{
  "n_layer": 13,
  "d_model": 224,
  "n_experts": 128,
  "experts_per_token": 8,
  "d_expert": 48,
  "d_shared_expert": 0,
  "activation": "swiglu",
  "moe_layers": [2, 3, 4, 5, 6, 7, 8, 9, 10, 11, 12],
  "router_score": "softmax",
  "normalize_top_k": true,
  "routed_scale": 1.0,
  "balance_loss": 0.00366,
  "balance_bias": false,
  "router_bias": true,
  "init_std_router": 0.00613,
  "lr_router": 0.000613,
  "vocab_size": 4096,
  "norm": "rmsnorm",
  "norm_eps": 1e-07,
  "tie_embeddings": false,
  "optimizer": "soap_variant",
  "lr": 0.00583,
  "beta1": 0.95,
  "beta2": 0.95,
  "grad_clip": 1.0,
  "batch_tokens": 65536,
  "seq_len": 256,
  "train_tokens": 289500000,
  "steps": 4418,
  "dataset": "wikipedia_en"
}
Below are experts of layer 8 (counted from 0) of a mixture-of-experts language model. Rows are named router (the router's row for the expert), gate (a neuron's input weights, with its number), up (a neuron's input weights, with its number) and show model dimensions 0-223. Each number is 128 + 32 x the weight over its row's rms, rounded and kept within 0 to 255.
After each expert's rows: "mostly gets" lists some tokens that are sent to it at least half of the time. This comes from a sample of Wikipedia text that the model never trained on.

# expert 34
router [164  73 152 122  94 162 102  81 129 155 102 136 175 149 162 160 167 129  82  84  90 107 142 111 156 126 116 167  80  52 113 152  96  85  92 107 149  94 134 154 154 115 133  89 112 169 127 151 160 190 120 157 117  60 148 162 152 157 151 145 169  82 165  92 133 183 100 122 102 148 108 144 178 183 100 119 105 105 104  77 109 165 173  97 136 130 105 152 152 120 130 162 158  84 161 140 166  80 124 137 162 174 104 156  60 131 142 160 136 149 110 151 112 130 120 113 118  93 125 179 114 140 128  85 124  94 124 153  85 144  95 142 145 173 114 110 109 130  80 146  75 136 142 182 191 157 153  92 108  96 133  79 190 105 128 113 157  50 144  99 143 124 119 172 120 152  68 151 128 168 149 129  94 124 162 120 165 107 115 128 134 158  85 183  53 188 105 161  98 153 154 150  83 131 143  66  79  72 195 109 124 120 158 156 114 120 104 106 128 140 213 106 133 152 162  75  83 169 149 127 155 145 102 115]
gate1 [ 69  58 121 179 116 142 146 130 109  72 119 126 123 155 140 153  80  92 135  93 154 144 148 147  89  98 123 120 169 135  93 125 151 110 128 128  81  84 149 117  83 107 132  81 181 169 135  82 117 124 173 148 120 174  64 134 109 151 101 117  97  72 116 176 171 123 114 148 121  76 116  95 148 101 141 113  98 141 195 195 103  98 211  91 141 155  96  94 121  96 188 133 118 191 127 114 155 167 137 132 104 177 111 120 148  79 148 141  98 122 131 129 106 108  91 113 113 123 115 118 165 127 146 195 146 102 134 132  57 132  99  81 126 163 189 151 118 116 109 190 178 156 130 161 134  96  91 187 112  84 145 152 124 198 148 141  87  68 172 177 127 150 204 111 150 122 126  69 173 117  89  64 127  93 100 123 116 175 121 131 113 157 108 189 148  99 138 145 122 187 115 102 167  93 125 120 168  85 144 150 133 105 149 139 150 124 183 135 138  80 158  62 122  85 104 120 152  93 111 125 122 108 125  89]
up1 [150 154 158 193 168 158 116 124 132 105 172  97 164 127 162 138 118 134  70 131 125  20 124 134 154  83 154  95 138 164  59 144 120 186 137 188 129 161 119 172 136  89 141 128 177 156 180 180 133 155 137 145  84 107 108 113 129  86 169  81 155  68 104 176 147  71 155 177 134 121 152 111  86 108  69  99 118 138 116  58 144 129 152 107 103  95 175  57 122 110 141 118 118 141 113 142 157 165 122 137 159 145 150 104 165 155  87 120 136 154  79 100 142 118 188  93 164 106 108 106  51 108 145 101  93 196 160  88 114 165  82 123 113 122 145  51 116 122 153 150 143 142 125  87 114 134 164 126 123 123 115 139 144 126  95 125 121 128 114 190  95 177 107 106 110 135 154 136 160  81  99 125 136 132 124 151 129 114 114 110 119 144 175 105 107 101  74 210 100 109 126 136  91 163 124 137  97 170 128 154 121  74 154 172  83 122 158 162 157 157  78 136 117 149  82 188  74 128  99  97  79 110 173 161]
mostly gets: " 6", " 9", " 10", " 13", " 5", " 15"

# expert 58
router [154 146 147 102 122  47 156 156 101 146 175 122 122 144  93 123 100 106 112 161 121 101  70 152 145 108 169  87 167 166 147 113 167 107  95 118 143 146 125 115 182 190  95 131 108  86 148  99  94 103 132 111 147  92 174  87 139 123  86 102 125 161  80  92 176 104 108 165 130 112 127 150 102  83 148 128 166  99 150 106 148 110 112 131 132 148  70 161  70 126 101 107 149 144 100 131  89 119  92 114 113 198 118 166 157 123 179  87 111 113 169 140 141 129 136 123 172 107 163 180 162 140  93 112  95  82 125 173 123 116 138 164 140  98  85  92 144 128  94 160 143 146 124 137 139 150  59 129 157 166 146 140 109 196 149 140 130  98 120 195  95 165  86 126  78  80 151 193 156 166 211 118 191 155 156 147 112 148 149 172 129  96  74  98  63  70 163 151 163 107 119 172 142 179 180 188 106 166 130 125 133 131 164 107  74 113  89 181 109 168 131  42 168 102 122 146 107 125 135 155 113 121 121 173]
gate0 [166 105 120  94 115 175 148 114 146 128 145 161  39 139 159 179 171 197 132 130 126 139 118  94 116 144 138  43 127 124 150 133  78 108  80 138 170 128 161 159 160 159  89  92 110 122 135 122 182 135 160 139  90  86 168  87  77 211 132 127 123 135 116 139  97 164 159  80 167 138  80 112  97  64 103 104 149 175 146 151 124 175 140 124 141 133 106 122 163 205  67 116 139 185 160 125  97 138  70 143 179 126 118 119 167 144 156  94 104 104 168  57 151 113  96 135 118 119 112 123  84 105 122 123 149 114 141 194  87 160 184 142 151 163 111  95  99 135 131 156  84 137 106 102 142 127 136 172  88 110 115  97 134  69 156 105 183 105 135 106 129 122  78 118  85 173  75  81 112 153 139 101 167 137 141 113 114 154 166 109 155  42 127 122  64 115 102  80 165 113 108 142 164 154 116 106 187 124 165 133 111 149 137 146 161 102 162 121 111 144 143 143 126 176 107  56 111 118 108 166  64 150 105 110]
up0 [200 139 120  72  84  97  89 108 138 139 125 139  73  67 100 159 152 122 111  82 158 166 125 140 130 126 156 100 109 112 161  96 124 121 156 147 132 146 190 145  82 120 116 104 151 123 179 120 194 133 105 174 112 125 122  69  43 168 144 159  96 112  78 130 125 153 143 104 187 138 108 112 136  81 110 171 134  93 135 183 134 156 131  80 159 158 132  80 166 171  86  92 114 159 159 152 128 128  69  64 127 171 134 127 213 161 170 140 130 151 205  88 137 156 114 130 132 139 110 183 148 142  65  94 103 128 134 184 117 120 143  97 142 148 119 142  67 112 129 207 105 122 151  95 175  91 104  81  93  97  89 116 158  69 169 134 132 120 117 125 143 157 127 138 122 129 129 134 109 152 128 134 173 174 145 128  96 136  93 124 132 105 154 108  79 111 132 103 106 211 133 119 196 160 143  96 125 137 178 121  78 130 140 174 143 147 172 114 127 130  99 103 143 151  92  58 122  86  92 181 116  71 111 107]
mostly gets: " after", " during", " before", " until", " in", " through"

# expert 94
router [101 145  98 151 120 122 114 148 145 133 138 124  75 161 119 110 169 113  53 134 105  74 174 141  99 119 175 108 119 166  28 124  94 149 114 152 134 161 123 107  84 128  84 100 129  94 133 110 132  77 208 131 166 167  66 204 198 166 148 143 156 136 174 108 148  98  87 127 113 113 156  90 168  87 134  78 121 140 128 160 147  97 119  65 157 106 153  72 119 145 125 166  93 132  83 163 135 131  91 137 126 146 154 155  62 148 113 118 124  96 118 117 183 149 139 132 174 128 140 123 163 132 178 128 127 164 113 134  92 162 173 104 135 123 138 176 113 154  99  93 134 115  93 146 145  93 115 141 125  80  89 101 112 123 177  77 102 172  65 132 202 139 108 146  89 102 135 135 114 134 107 110 115 156  75 149 129  68 177 125 137 174 188 100  83 127 123 124 135  97 114 107  95 168 122 132 121 151 180 119 137 167 161  77  99 137 172  96 108 165 130 106 185  83 192  79 161 161 150 112  69 189 109 125]
gate0 [135 189 131  98 147 106 123 122 146 167 167 134 124 175 121 140 153 118 111  69 133 156 104 128  84  79 137 113 157 107  99  94 125 149 113 176 130 180 161  95 155  99 134 149  88 158  88 113 159 129 153 152 167 178 141 223 165  54 156 125 144 106 128 107 132 196  76  68  64 133 146 120 138 148 165 117 128 175 121  91 154 103 119 141 115 163 120 114 199  97 154 117 109 106 156 132  91 104 110 140 118 199 171 172  97 114 103 128 117 113 110 107 209 172 151 130 182 109 123 150  97 101 158 124 169 110 102 140 178 126 125 164 134 123  86 119 147 105 143 163  72 147 148  98 155 140 127 101  57 114 105  95 152 100 176  92 134  83 124 171  94 173 145 124 106 111 122 136 153 115 149  56 145 143 131 154 197 157 151 103 142 163 136 101  86 113  73 199 168 124 125 148 140  90 113 196 120 103 151 194  88 168 205 132  89 101 136 135 143 109 133  93  88 100 153 130 165 173 126 113 184 165 154 111]
up0 [130 152 120 134 169 177 126 175 154 134 122 129  79 100 117  86 162 123 143 206 123 120  28  83  77  99 125 120 143 106 140  96 149 154  87 104  59  83  90  55 136 135  91 123 144 104  92  82  94 141 127 135 172 129 133  79 144 134 167 161 134  99 156  88 126  98 139 132 155 167  71 154 137 100  99  93 125 137 113 167 113 134 109 169 140 105 183 131 164 102 168 141 134 110 166  83 126 138  95 147 138 152 148 138 181 110  93 128 131 163 152 151 174 136 121 111 107  91 102 156 178 169 178 135 143  89 153  56 111 179 139 146 113 151 114 200 181 130 128 154 115 108 131 119 131 152 181 127 125 122 128 100 120 120  76  92 120 102 134 137 162 175 151 130  99 105 117 154 182 167  45  73 129  75 106 161 188 126  92 153 132 118 131 153 114 114  85 109  98 145 108 127 158 176  59 125 142  95  95 147 104 115 180 180  33 171 148 126 129 166 139 147 104 183 132 137 176 177 133 143 185  88 128 135]
mostly gets: " power", "ress", "weight", "iness", "ness", "gress"

# expert 113
router [125 174  97 122 119  55 127 163  74 128 130 139 175 143  73  98 144 134 113 145 120 152  80  90 118 118 163 145 109 158 145 106 172 103  85  68 107 139 151 108 168 178 143  86 116 102 137  57  84 169 144 167 137  65 121  94 121 158 108  94 134 137 101  99 152  94 109 157  77 162 140 175 143 130 191 148 121 121 116 106 118  86 115 114 124 135 121 133  83 133 140  91  99 164 141 151 180 184 149 142 118 136 128 188  70  86 126 131 133 135 150 127 145  96 125  81 124 160 115 194 169 149 125  83  66 103 162 111 109 182 131 169  71 113 176 158 158 147 115 108 164  96 157 154 129  70  78 158 195 129 195 176 130 170 149 117 137 126 161 159  59 128 113 158  73 108 128 120 171 135 233 187 142 139 117 132 127 116 132 186 114 109  54 142 111 124 161 145 144  68 134 163 119 142 117 176 109 151 153  93 110  60 167 171 126 139 116 185 126 144 106  89 124 109 104 134 100 130 105 123 121 121  98  94]
gate0 [132 110 110 134  77 214 151 183 181 165 134  37  86 141  78 131 112  92 199 124 143 124 157 126 126 123  65  97 118 101 163  80  79 198 108 131 118 124 103 166 157  89 121 169 133 138 115 163 123 134 120 144 178 188 141 149 169 105 135  90 135 104 166 152 132 133 139 121 108 119 176 105  97 126 109 122 137 130 134 135 107 109 124 121 142  55 129 121 166 138  97 111  98  89  96 140 145 126 155  85 147  93  81 121 127 123 151 167 115 140 108  99 110  95 120 131 143 112  72 167  42 114  97 170 125 168 177 131 131 143 160  34  86  67 152  92 142 109 132 156 134 182 156 154 129 129 149  91 134 112  73 160 111 156 166 142 134 113 131 108 171 171 113 173 128 126 127 104 110 106  80 152 126 127 106 149 178 107 174 124 106  92 152 205 136 115 143 149 122 172 108 179 131 145 211  64  96 114 146 151 170 154 155 128  18 113 128 174 148 127 121 126 167 144 137 108  91 134  90 146 104 168  97 124]
up0 [189  97 111 105 146 155 161 206 152 177 163 146 119 104  90 179 115  40 159 149 119 166 137  84 124 161 126  62  78  72 138  65 144 151  77  47 126 134 123  98 128 144 156 112 145 207 157 177 134  98 131 129 159 147 135 148 115 113 112 115 109 130 104 148 167 125 100 151 100 122 151 136  97 142 143 100 110 191 161 137 182  70  78 167 123 125 139 100  77 156  87 149  91 126 146 158 132  65 160  87 151 122 144  81 141 126 121 159 106 144 170 120  74 145 146 165 166 135  59 156 126 129 109  82 103  75 140  69 148 154 139 114  94  71 110 115 122  87  91 116  87 104 132 150  60 123 181 169  82 131 144 139 112 131 110 155  52  95 199 110 128 117 138 139 117 124  75  92 140 104  77 139 188 102 110 132 152 121 112 141 111 165  94 137  91 160 167 137 170 121  97 141 109 127 136 119 134 159 157 128 161 114 136 152 139 127 150 147 150 159  84 146 198 152 171 153 136  86 166  77 123 128  95 149]
mostly gets: " with", " during", " including", " for", " about", " against"

# expert 122
router [122  87 171 128  60  66 113 117 120 133 137 150  97 160 106 202 144 108  96 142 161 161 179 138 148 125 135 150 124 116 161 177 124  78 138 160 102 120 110  70  98  81 118 180 137 199  99 135 144  97 143 144 111  78 121 129 172 150  96 108 175 139 109 117 166  85 176 157 194 100 123 137 140 113 173  94 106 145 209 111 117 144 115 108 118 131 107 100 140 103  91 178  94 116  97 120 126 147  87 115 170 126 101  95  96 154 105 108 130 151 187 108 192 130 144 104 140 162 113 182 128  86 110 175 123  92 132 118 125 142 169  94 132 173  75 191 122 110 160 159 118  87 159 160 155  90  87 163  94  92 157 134 164  96 103 142 112 163 127 134 116  95 109 138 147 150  85 128 141 126 170 112 187 166 129 145 126  79  80  86 100 127 167 200 191 139 168  96 185 143 109 165 140 114 177  73  85 159 147 119 104  91 169 190 209 106 113 117  95 108  97 145 146  83 152  73 103 100  90 156 136 110 115 110]
gate0 [176 122 109  76 153 124 158 141 162 152 210 149 133 142 120 176 120 162 181 113 125  83 165 165 198 127 111  91  94 130 151 157 115 101 107 126  78 124 147 169 140 158 120 146 147 157  70 121 105  88 180 138 123 118 166 137 116 134 154  83 154 116 113 123 133  77 159 120 132 101 174 110  75  92 151 100 133 175 134  90 166 188  84  28 133 187 194  44  96 112 170 166 115  75 135 193  81 151 132 130 122 133 141  84 120  88  93 106 108  91 106 146 132 122 137 159 102 154 174 116 128 110 126 113 135 149 167 144 103 117  77 113 135 199 108 134  75 166 113  94 143 125 120  93  98 110 122  81  88  99  46 147 126 130 194 123 139 166 100 158 115 138  89 166  82 121 124 197 176 116 160 113  84 185 148 106 157 179 111 129 179 109 122 130 129  90  83 149 140 120 131 132 168 166 158 126 137 128 147 105 127  88 143 113 169  80 146 149 130 131  93  79 129 103 116 122 159  65 108 139 120 129 181 118]
up0 [107 124  88 163 115  54 131 153 122 191  63  98 113 128 118 113 178 108 169 105 121 167 100 125 114 156 125 108 144 108 138 109 108  83 120  83  79 125 101 135 139 130 143 161 108 129  92 133 172 147 121 158 153  88 142 136 179 113 118 130  79  91 104 159 149 200  82 102 168 136  99 158 152 117 121  80 155  63 176 120 153 153 193 126 145  92  97 164 140 124  63  86 138 148 134 113 106 101 125 155  85 123  67 129 147 148 149 136 161 173 178 120 117 176 109 155  96  98 104 159 146 158 112 142 137 143 127 138 150 105 110 143 160 121 110 132 149 136 148 139 152 137 164 154  97 146 124 174 107 136 120  92 142 114 194 157 117 202 156 165  82 206 145 149 131 150 140 151 103 207 165 116 165  77  97  91 119  91 133 155 137 163  95 173 135 185 163  85 157 139 158 136 158 119 157 134  78 229  90  87  99 127 118  88  83  88 100 144 159 121 145 233 145 179 110 153 126 189 142 115 145 104  95 164]
mostly gets: ").", "\".", "ed.", "y.", "3.", "ing."

# expert 96
router [159 153 124 119  96 160 159 167 130 102 137 126  88 173  62 122 124 126 154 173 123  68 197 117 176 145 197 147 114 193 143 122 162 153 113 106 166 168 108 146  88  74 150 102 135 181  90 134 164 105 146 128 161 128 153 211 192 138 160 137 144 160 128 107 190 136  98  55 108 199 116  91 170  76 145 115 125 140  81 137 123 158 103 125 200 100 111 110 155 159 118 168 162 165 133 133 111 141 177 127 127 117 152 173 128 102 138 147 104 127 106  95 138 127 118 131 130  62 129 103  99 123 157 131 136 121 150 131 153 149 150  71 189  68 145 180 128 141 178  28 132  99 155  99 145 117 102 172  81 142 193 143  97  97 104 109 205 156  93  81 174  95 143 140 148 102  97 139  99  68 185 139  96 184 139  93 147 108  98  98 109 172 166 124 140 134 117 128  85 137 128 144 118 132  95 118 158 142 110 143  84 117 131  84 130 154 126 106 152 139 131  67 147 129 147  93 150 165  94 168 108 105 154 114]
gate0 [160 126 165 127 142  68 190 160 102 142 171  92 153 111 193 151 144 153 151 129  92 176 125 160 141 131 121 111 103 140 134 174 166 180 132 129 108 153  64 142 119 108 106  89 134 157 139 166 121 107 136 120 110 167 144 126 146  80 147 142 145  89 139 178 159 182 143 137  78 133 140  73  83 127 132 101 157 167 139 118 152 139 133  97 151 143 146 104 161 114 143 167  64  89 156  79 150  82 180 182 178 188 115 128 116 115 125 106 172 112 120 147 106 118 167 115 126 123 105 148 130 133 182 101 128  77 144  62  75 140  70 129 133 131 128 117 119 148 107  72 119 145  95  44 189 139 152 138  83  91 140 117 142 180 162  79 107 142 132 128 134 107 139  93  47 131  96 121 124  89 138 143 153 129 155 188 119  77 158  63 148 182 116 123 134  95  76  55  96 107 114 135  98  73 149  59 152 132  95 114 178 156 103 188 120 184 174 117 125 113 105  75  90 105  73 127 165 122 166 154 136 185 126 116]
up0 [142 141 207 125 137  81  71 132 152  80 164  72 137  89 210 122 135 102 178 160 107 132  95  87 136 146 116 100 132 160 162 150  76 113 163 200 112 160  73  75 136 106 103  83  84 150 101  94 173 145 139 127 103 167 114 113 140  73 138 111  91 109 146 116  67 179  69 142 139  46 158 184 141 119  70 141 140 122 120 124 109 149 168 156 161 100 141 124 186 145 126 211 148  98  67 130  54 163 141 116 181  97 117 138  91 176 127 117 122 118 108  70 104 175 126 175 106  93 171 138 112 160 145 132 140 130 167 131 123 159  80 164  88  97 124 142 122 105 146 183 108 121 115 154 168  81 130 160 109  95 156 116 139 162 126 128 120 111 104 157 126 155 182 100 164  86 121 126  98 164 129 102 100 129 145 152 176 128 159 109 120  90 102 138  77 132 125 172 110  90 126 110 133  57 152 134 114 155 123 153 122 174 148  90 172 152 136  92 126 127 144 149 113 162 108 137 167  65 118  92 117  62 107 174]
mostly gets: " film", " song", " government", " Film", " book", " land"

# expert 40
router [172  98 143 172 142 142 166 111 123 155 140 110 167 145 166 137 118 104  61 117 150  79  99 129 147 156 110  66 191 148  86 135 179 153  91 166 136  76  70 108 109 143  84 204 163 129  93 124 105 150 132  77 166  90 177  77 184  93  82 109 107 117 147  94 178 116 129 175 162 126  87 122 155 100 126 169 157 111 187  79 142 128 120 134 152 124 123 153 138 112 111 115 183 146 137 116 100 111 100 120 137 127  90 102 174 122 102 175 124 121 152 102  72 157  82 165 142 146 143 132 134 110  86 131 151 137  93 116 135  99 173 135 108 134 143 134 119 155 105 125 143 204 101  91 131 170 141 195 175 174  71 104 135 141 135 183 113 127  89 133 108 126 124  51 115 102 121 193 136 165 118 185 119 135 135 125  85  80 152 153 107  63 107 121  60  87 177 145 161 103 125 165  61 132 164 186 142  97  93 150 110 132  78 103 121 133 135 175 147 124 109 116 104 120 125 148  83 197 147 155 107 199 145 170]
gate0 [ 99 170 147 115 129 106 102 163  86  82 118 153 169 161 135 116 178 165 160 149 134 166 138 132 106 203 130 129 177 134 120 157 159 184 176 140 116 123 121 111 144 154 136 185  62 147 206 141 143 202  51  86 171 201  89 137 130 114 157 142 123 127 133 156 159 109 163 150 135  95 132  91 149 153 105 110 137 203  90 156 146 133 101 133  62 124 121 146 124 108  94 148 147 168  97 148 124 131 134 101 102 143 115  99  88 108 101  85 123  86  93 168 108 163 146  90 127 187  88  56 138 101 112 153 165 192  56 166 130 132 127  97 197  94 147  76 114  81  94 150  83 142 134 171 103  92  87 151 118 124 149 184 155 150 104 146 148 119 108  79 132  78 135 159 120 137 104 167 204 123 119 117 128 124  70 154 135 142 200 202  77 156 148 130 143 153 111 136 118 177 125 139 184 127 157 110 169  91 139 132  95 167 124 128 148  70 129 170 131 144 113 128 104  96 116 144 175 156 118 125 124 133 122 147]
up0 [108 134 106 108 149 185 147 197  94 107  90  71 114 136 201 151 163 158 144 117  95 133 135 189 132 184 143 157 123 174 128 171 136 195 167  95 125 141 121 163 156 125 146  87 122 170 134  92 120 144  88  57 164 108  92  86 135 114 144 149  89 120 138  96 115 165 127 120  95 150  93 172 161  80  83 102 156  94 108 151 170 104  92  95  89 112 125  96 105 175  86 168 126 131 143 147 145  90 117 158 101 136 119 147  94 117 109  93 167 130 125 148 113 106 135  33 122 103 131 116 107  76 124 115 126 103 122 134 101 156 149 147 132 128 131  90 149  33 199  72 130 179 139  97 122 143 129 181 117 106 112 106 138 145  87 116  90 163  61  66 111 163 121 111 119 168 110  99 132 142 118 153  89 115 145 144 129 108 156 176 117  82 107  65 154 135 235 135 106 120 116 111 171 103 113 169 143  55 119 101 100 100 155 143 146  87  86 168 121 117  56 134 126 131 112 153 136 135 150 161  58 171 138 162]
mostly gets: " November", " December", " January", " June", " April", " October"

# expert 114
router [147 106 180 136 124 117 119 187 106 167  96 172 134 156 156 137 121 131  69 151 156 161 146 117 140 118 177 113 110 115 173 153 145  81 202 151 146 120 118  69 154 105 119 171  92 115 135 143 212 102 160 131 146 111 102 115 177 106  89 113 134 110 103 129 163  74 117 138 146 140  98 161 153 156 154 100 102 138 117 112  64  91 129 169 121 144 147  80 169 108  93 182 157 124  92  98 150 186 104  83 161  82  61  74 121 141 150 105  91 166 182  95 171 135 117 112 158 115  76 172 143  63  80 143 133 162 106  80 159 158 157 131  91 147 121 115 126 147 132 127 172 141 135 112 168 129 153 128 188  86 154 177 152 100 164 124 135 147  80 155 140 113 138 166  81 144  75 118 140 131 130 133 178 181 124 189  96 133 117  87 132 137 152 110 157  80 102  85 152 175 102 193  73 164 165  87 186 124 158 130 148 114 137 185 178 159 115 113  77 106 158 165 123 167 174  81  98 121  89 136 132 136  97  67]
gate0 [138 164 139 113 162 161 117  35 123 109 142 138 175 126 142 114 123  94  87 168 146 113 100 154 104  92 174 162 135 117 145 156 120 141 170 109  96 160  89  73 109 134 104 131 130 129  68 112 166 132 145 157 140 174 179 189 137 167 119 109 161 162 132 151 158 111  76 168 181 182 150 119 135 171 108 137  71 152 122 143 125 122 112 124 175 109 128  94 135 101  73 115 182 117 145 135 112 130  74 151 211 115 178 192  71 120 113 138 105 145 118 169 130 170 131 119 132 159 138 124 106  90 105 163 153  98 101 132 146 192 154 127 113 134  97  89 167 109 131  57 149  88 185 129 107  74 151 177 126 226 172 101 162 117 161 110 135 127 108 131 116 140 137 112 124  97 106 155 130 178 155 168 127 150  62 160 171 171 157 156 137 113  93  92 142  91 129 117 123 129  93 144 105 146 119 141 145 134 125  80 105  97 159 132 146 186 159 145  56 146 150 110  70  96  81 171 125 150 173 166 132 144  26 158]
up0 [161 128 101 153 107  90 133  98 129 175 128 157 164 171  88 108 133 175 111 116 112 118  87 131  82  74 149 116 127 126 157 194 156 128 205 166 144 151 113 125 114 137  78 113 104 122 176 192 130  87 181 165 106 217 122 113 146 109 134 110 132 160 113 132 146 104 153 102 129 124  93  80  70 118 142 125  75  87 165 111 160  94 111 157 135 126 142 103 141  73 109 139 148  95  62 111 101 129 136 196 103 107 163 125 109 124 230 150 180 168 103  93 139 123 164 119 109 175 125 181  63 114 158  98  95 187 104 115 139 156 157 172 130  78 170 126 169 120 162 144 119  96  97 144 124  54 139 155 121 184 137 124 104  91 153  99  93 134 110 114 107  98 107  75 124  80 147 105 129 157  94  81 121  87 138 119 131 170 133 141 175 138 183 197 118 179 135 117 166 163 105 102 107 111 104 180 194 124 175 155 107 102  84 154 101 142 189 150 117  77  95 150 138 164 151 175 133 131 135 138 103 142 134 105]
mostly gets: ").", "a.", "ed.", "s.", "y.", "ation."

# expert 13
router [ 97 144 142  69 125 135 134 178 157  93 152 102 101 164  92  70 128 125 163 115 132 121 154 139 118 154 124 122 104 167 121 108 120 126  75  97 196 150  87 111 119  78 141  61 185  91  90 146 153 118 161 113 129  89 149 176 159 166  95  92  89 150 132  80 129 152 132 110 130 216  77 164 139  98 123  88 134 145 109 113 141 128 117  91 130 113 107  85  92  93 112 137 118 135 102  82 174 178 127 160 106 154 126 131 114 139 118 102 116  99  85 112 155  94 134 106 139 131 137 173  77 137 128 170  85  90 156  74 182 102 122 170 155  38 200 161  99 139 139  50 111  93 124 143  92 162 100 118 108  87 143 126  85 166 110  74 157 147 144 123 101  75 152 128 192 124  60 150 106  75  93 178 144 159  88 104 128  97  77  92 125 154 119 106 134 153 124  98 146  67 155 150 102 132 105  75 212 182 160 125 176 125 116  93 115  96 140  94 175 163 133 142 128 117 104 107 175 172 118 127 124  67 126 128]
gate0 [100 107 108 150  94 158  69  78  61 106 115 147 151  99 140  98 125 117 107  94 137 105 117 130 131 163 121  79  74 111 134 168  80 139 143 110 158 131 105 200 176 184 180 107 197 154 111  95 157 125 133 137 125 118 149 102 158 122 116 143 177 125 147 105 123 108  97 104 174 170 103 131 110 148 110 144  62 127 124  51 112 157 154 157 146 157 113 139 153  95 189 104 107 134 131 117 121  86 102 151 153 215 158 212 100  83  89 138 127 120 132 133 136  64 133  85 127 152 108 113  89  89 150 172 142 146 124  50 129  99  89 131 149 143 127 106 162 118 143 142  84 109 157 143 115 161  53  11 131 102  66 144 139 129  78 118 140  62 134  87 148 103 119 136 130 116 104 120 133  92 125 145 198 109 156 112 130 146 107 144 149  78 168 153  88 120 166 111  67 128 112 139 108 125 112 159 144 104  92 156 163  91 132 109 170 141 126  89 201 123 107 135  87 108 152  67 102 139 125 146 159 195 113 125]
up0 [178 145 135 128 106 149 161 134 167 135 134 127 149 111 133 152 101 193 131 120 174 156 153 133 104 110 134  97 141 125  97 126  77 169 204 160 178 140 125 127 118 119 138 156 165  82 173 118 121 126  91 139 158 141 130  88  87 159 108 142 107 201  94 119 130 111 109  74  88 121 138 135 117 128 137  75  86 134 142 139  69 140  83 163 114 121 161  91 126  99 135  95 155 121 146  55 164  91 159 143 161 138 151 188  81 104 127 110 105 151  88  24 134  69 157 109  64 146 124 117 126 195 143 186  74 103 132 182 107  70 124  88 121 110 130  90 104 146 146 146  87 121 171 115 133 171 130  94 195 127 152 154 172  80  84 148 166 126 129  79  99 169 119 168 101 105 136 117 114 115  93 142  84 132 199 142 190 112 110  94 198 152 125 117  84  95 158 106 131 123 120 122 126  97 109 139 127  74 130 176 185 172 117 143 135  88  80 116 134 148  42 129 157 164 128 138  57 137 137 171 115 131 142 100]
mostly gets: " album", " song", " film", " used", " Award", " program"

# expert 30
router [160  82 139 146 150 102 114 149 112 149 157 131 105 149 111 163 120  97 149 126  78 118 131 128  89  88  98 190 105 130 119 202 122 119 121 154 174 165 137 129 129  71 136 136 188 108 176 162 118  87  88 118 144 105  71 129 110 104 150 102 187 128 194 184  64 115 117 193 173  95  79 144 123 100 132 141 183 113 131 161 102 123 118  87  85 138 117 166 183 156 160 132 125 128 123 137 112  59 150 118 166 102 110 111 147 107 124 103  97 207  47 122 137 180 176  84  96 138  99 138 116 117 150 120 100 105 123 132 160 151 182 142 165 141 129  90 141  47 134 103 120 110 128 112 178  80  74 178 170 140 190  83 153  95 128 114  76 111 152 177 189 139 103 161 150 107 154 117 120 163  97 175 136  84  81 127 179  76 133 101 168 138 125 139 154  56 138  97 114  92 108 176 123 106 121 125 122 159 139 139 125 104 135 141 145 157  96 108 136  96 110 119 135  95 107 163 147  57 195 119  86  84 151 147]
gate1 [ 46 133  64 177 164 144 140 143 162 144 101  78 115 135 140 101 115 117 118 135 111 104 104 133  53 183  71 159  83  61 120 166 102 151 143 185 120  96  96 103 135 124  95  99 121 113 127 122 142 110 158 135 117 150 122  95 106  44 118 120 150 109 138 143 125 142 150 127 104 124 131 171  93 109 121  99  59 165 106 126 136 139 143 160 108 161 104 143 123  48 178 110  87 106  99 130 127 133 139 159 104  90 104 128 115 138 138 145 143 136 113 145 117 118 123 127 119  81 195 121 116 118 105  89 117 220 110 118 183 146 155 120 158 166 197 132 122  25 138 114 145 170 127 150  99 124 153  94 164  61 131 140 139 102 190 132 126 107 137 147 132 198 187  91 102  97 113  98 106 141 130 164 100  91 102  20  99 100  93 126 140 154  73  80 140  88  44 137 133 146 171 121 182 120 132 156 145 186 120 174 147 110 126  91 124 173 133 168  99 109 154  94 101  97 155 162 123  99 148 127 129 146 128 143]
up1 [133  83  69 184 167 109 113 144 165 133  98 104  96 141 129 110 114  88 107 132 140 131 128 129  88 157 100 148 130 140  35 216 131 136 175 130  94  86 102  56 161 131 120 103 127 111 130 158 110 109 164 147 132 170 124 143 138  71 164 160 134 147 165 140 111 126 132 139  58 130 140 126  83 166  48 123 118 170 124 135 111 145 156 145 109 109 161 184  78 125 162  77 117  98 131 157 131  96 115 167 145  71 134 103  80 191  93 113 136 104 111 141 151  96 112  97 120 123 204 100  89 156 131  90 145 185 143 105 223 128 152 111 182 125 138 165 180  78 124  92 129 163  99 144 122 136 128 139 145 102 165 136 170  85  92 136 123 147 106  89 144 193 186 112 120  93 119  77 135 176 129 119 110 109 130 121  82 106 124 110 119 114  86  59 187 139 121 151 110 125 109 140 120 103 188 126 109 121 134 128 107 112 121 134 183 202 120 168 142 171 118  56 130  82 140  91 116 118 192  96 172 108  99 172]
mostly gets: "===", "====", " ===", "\n", " also==", "s=="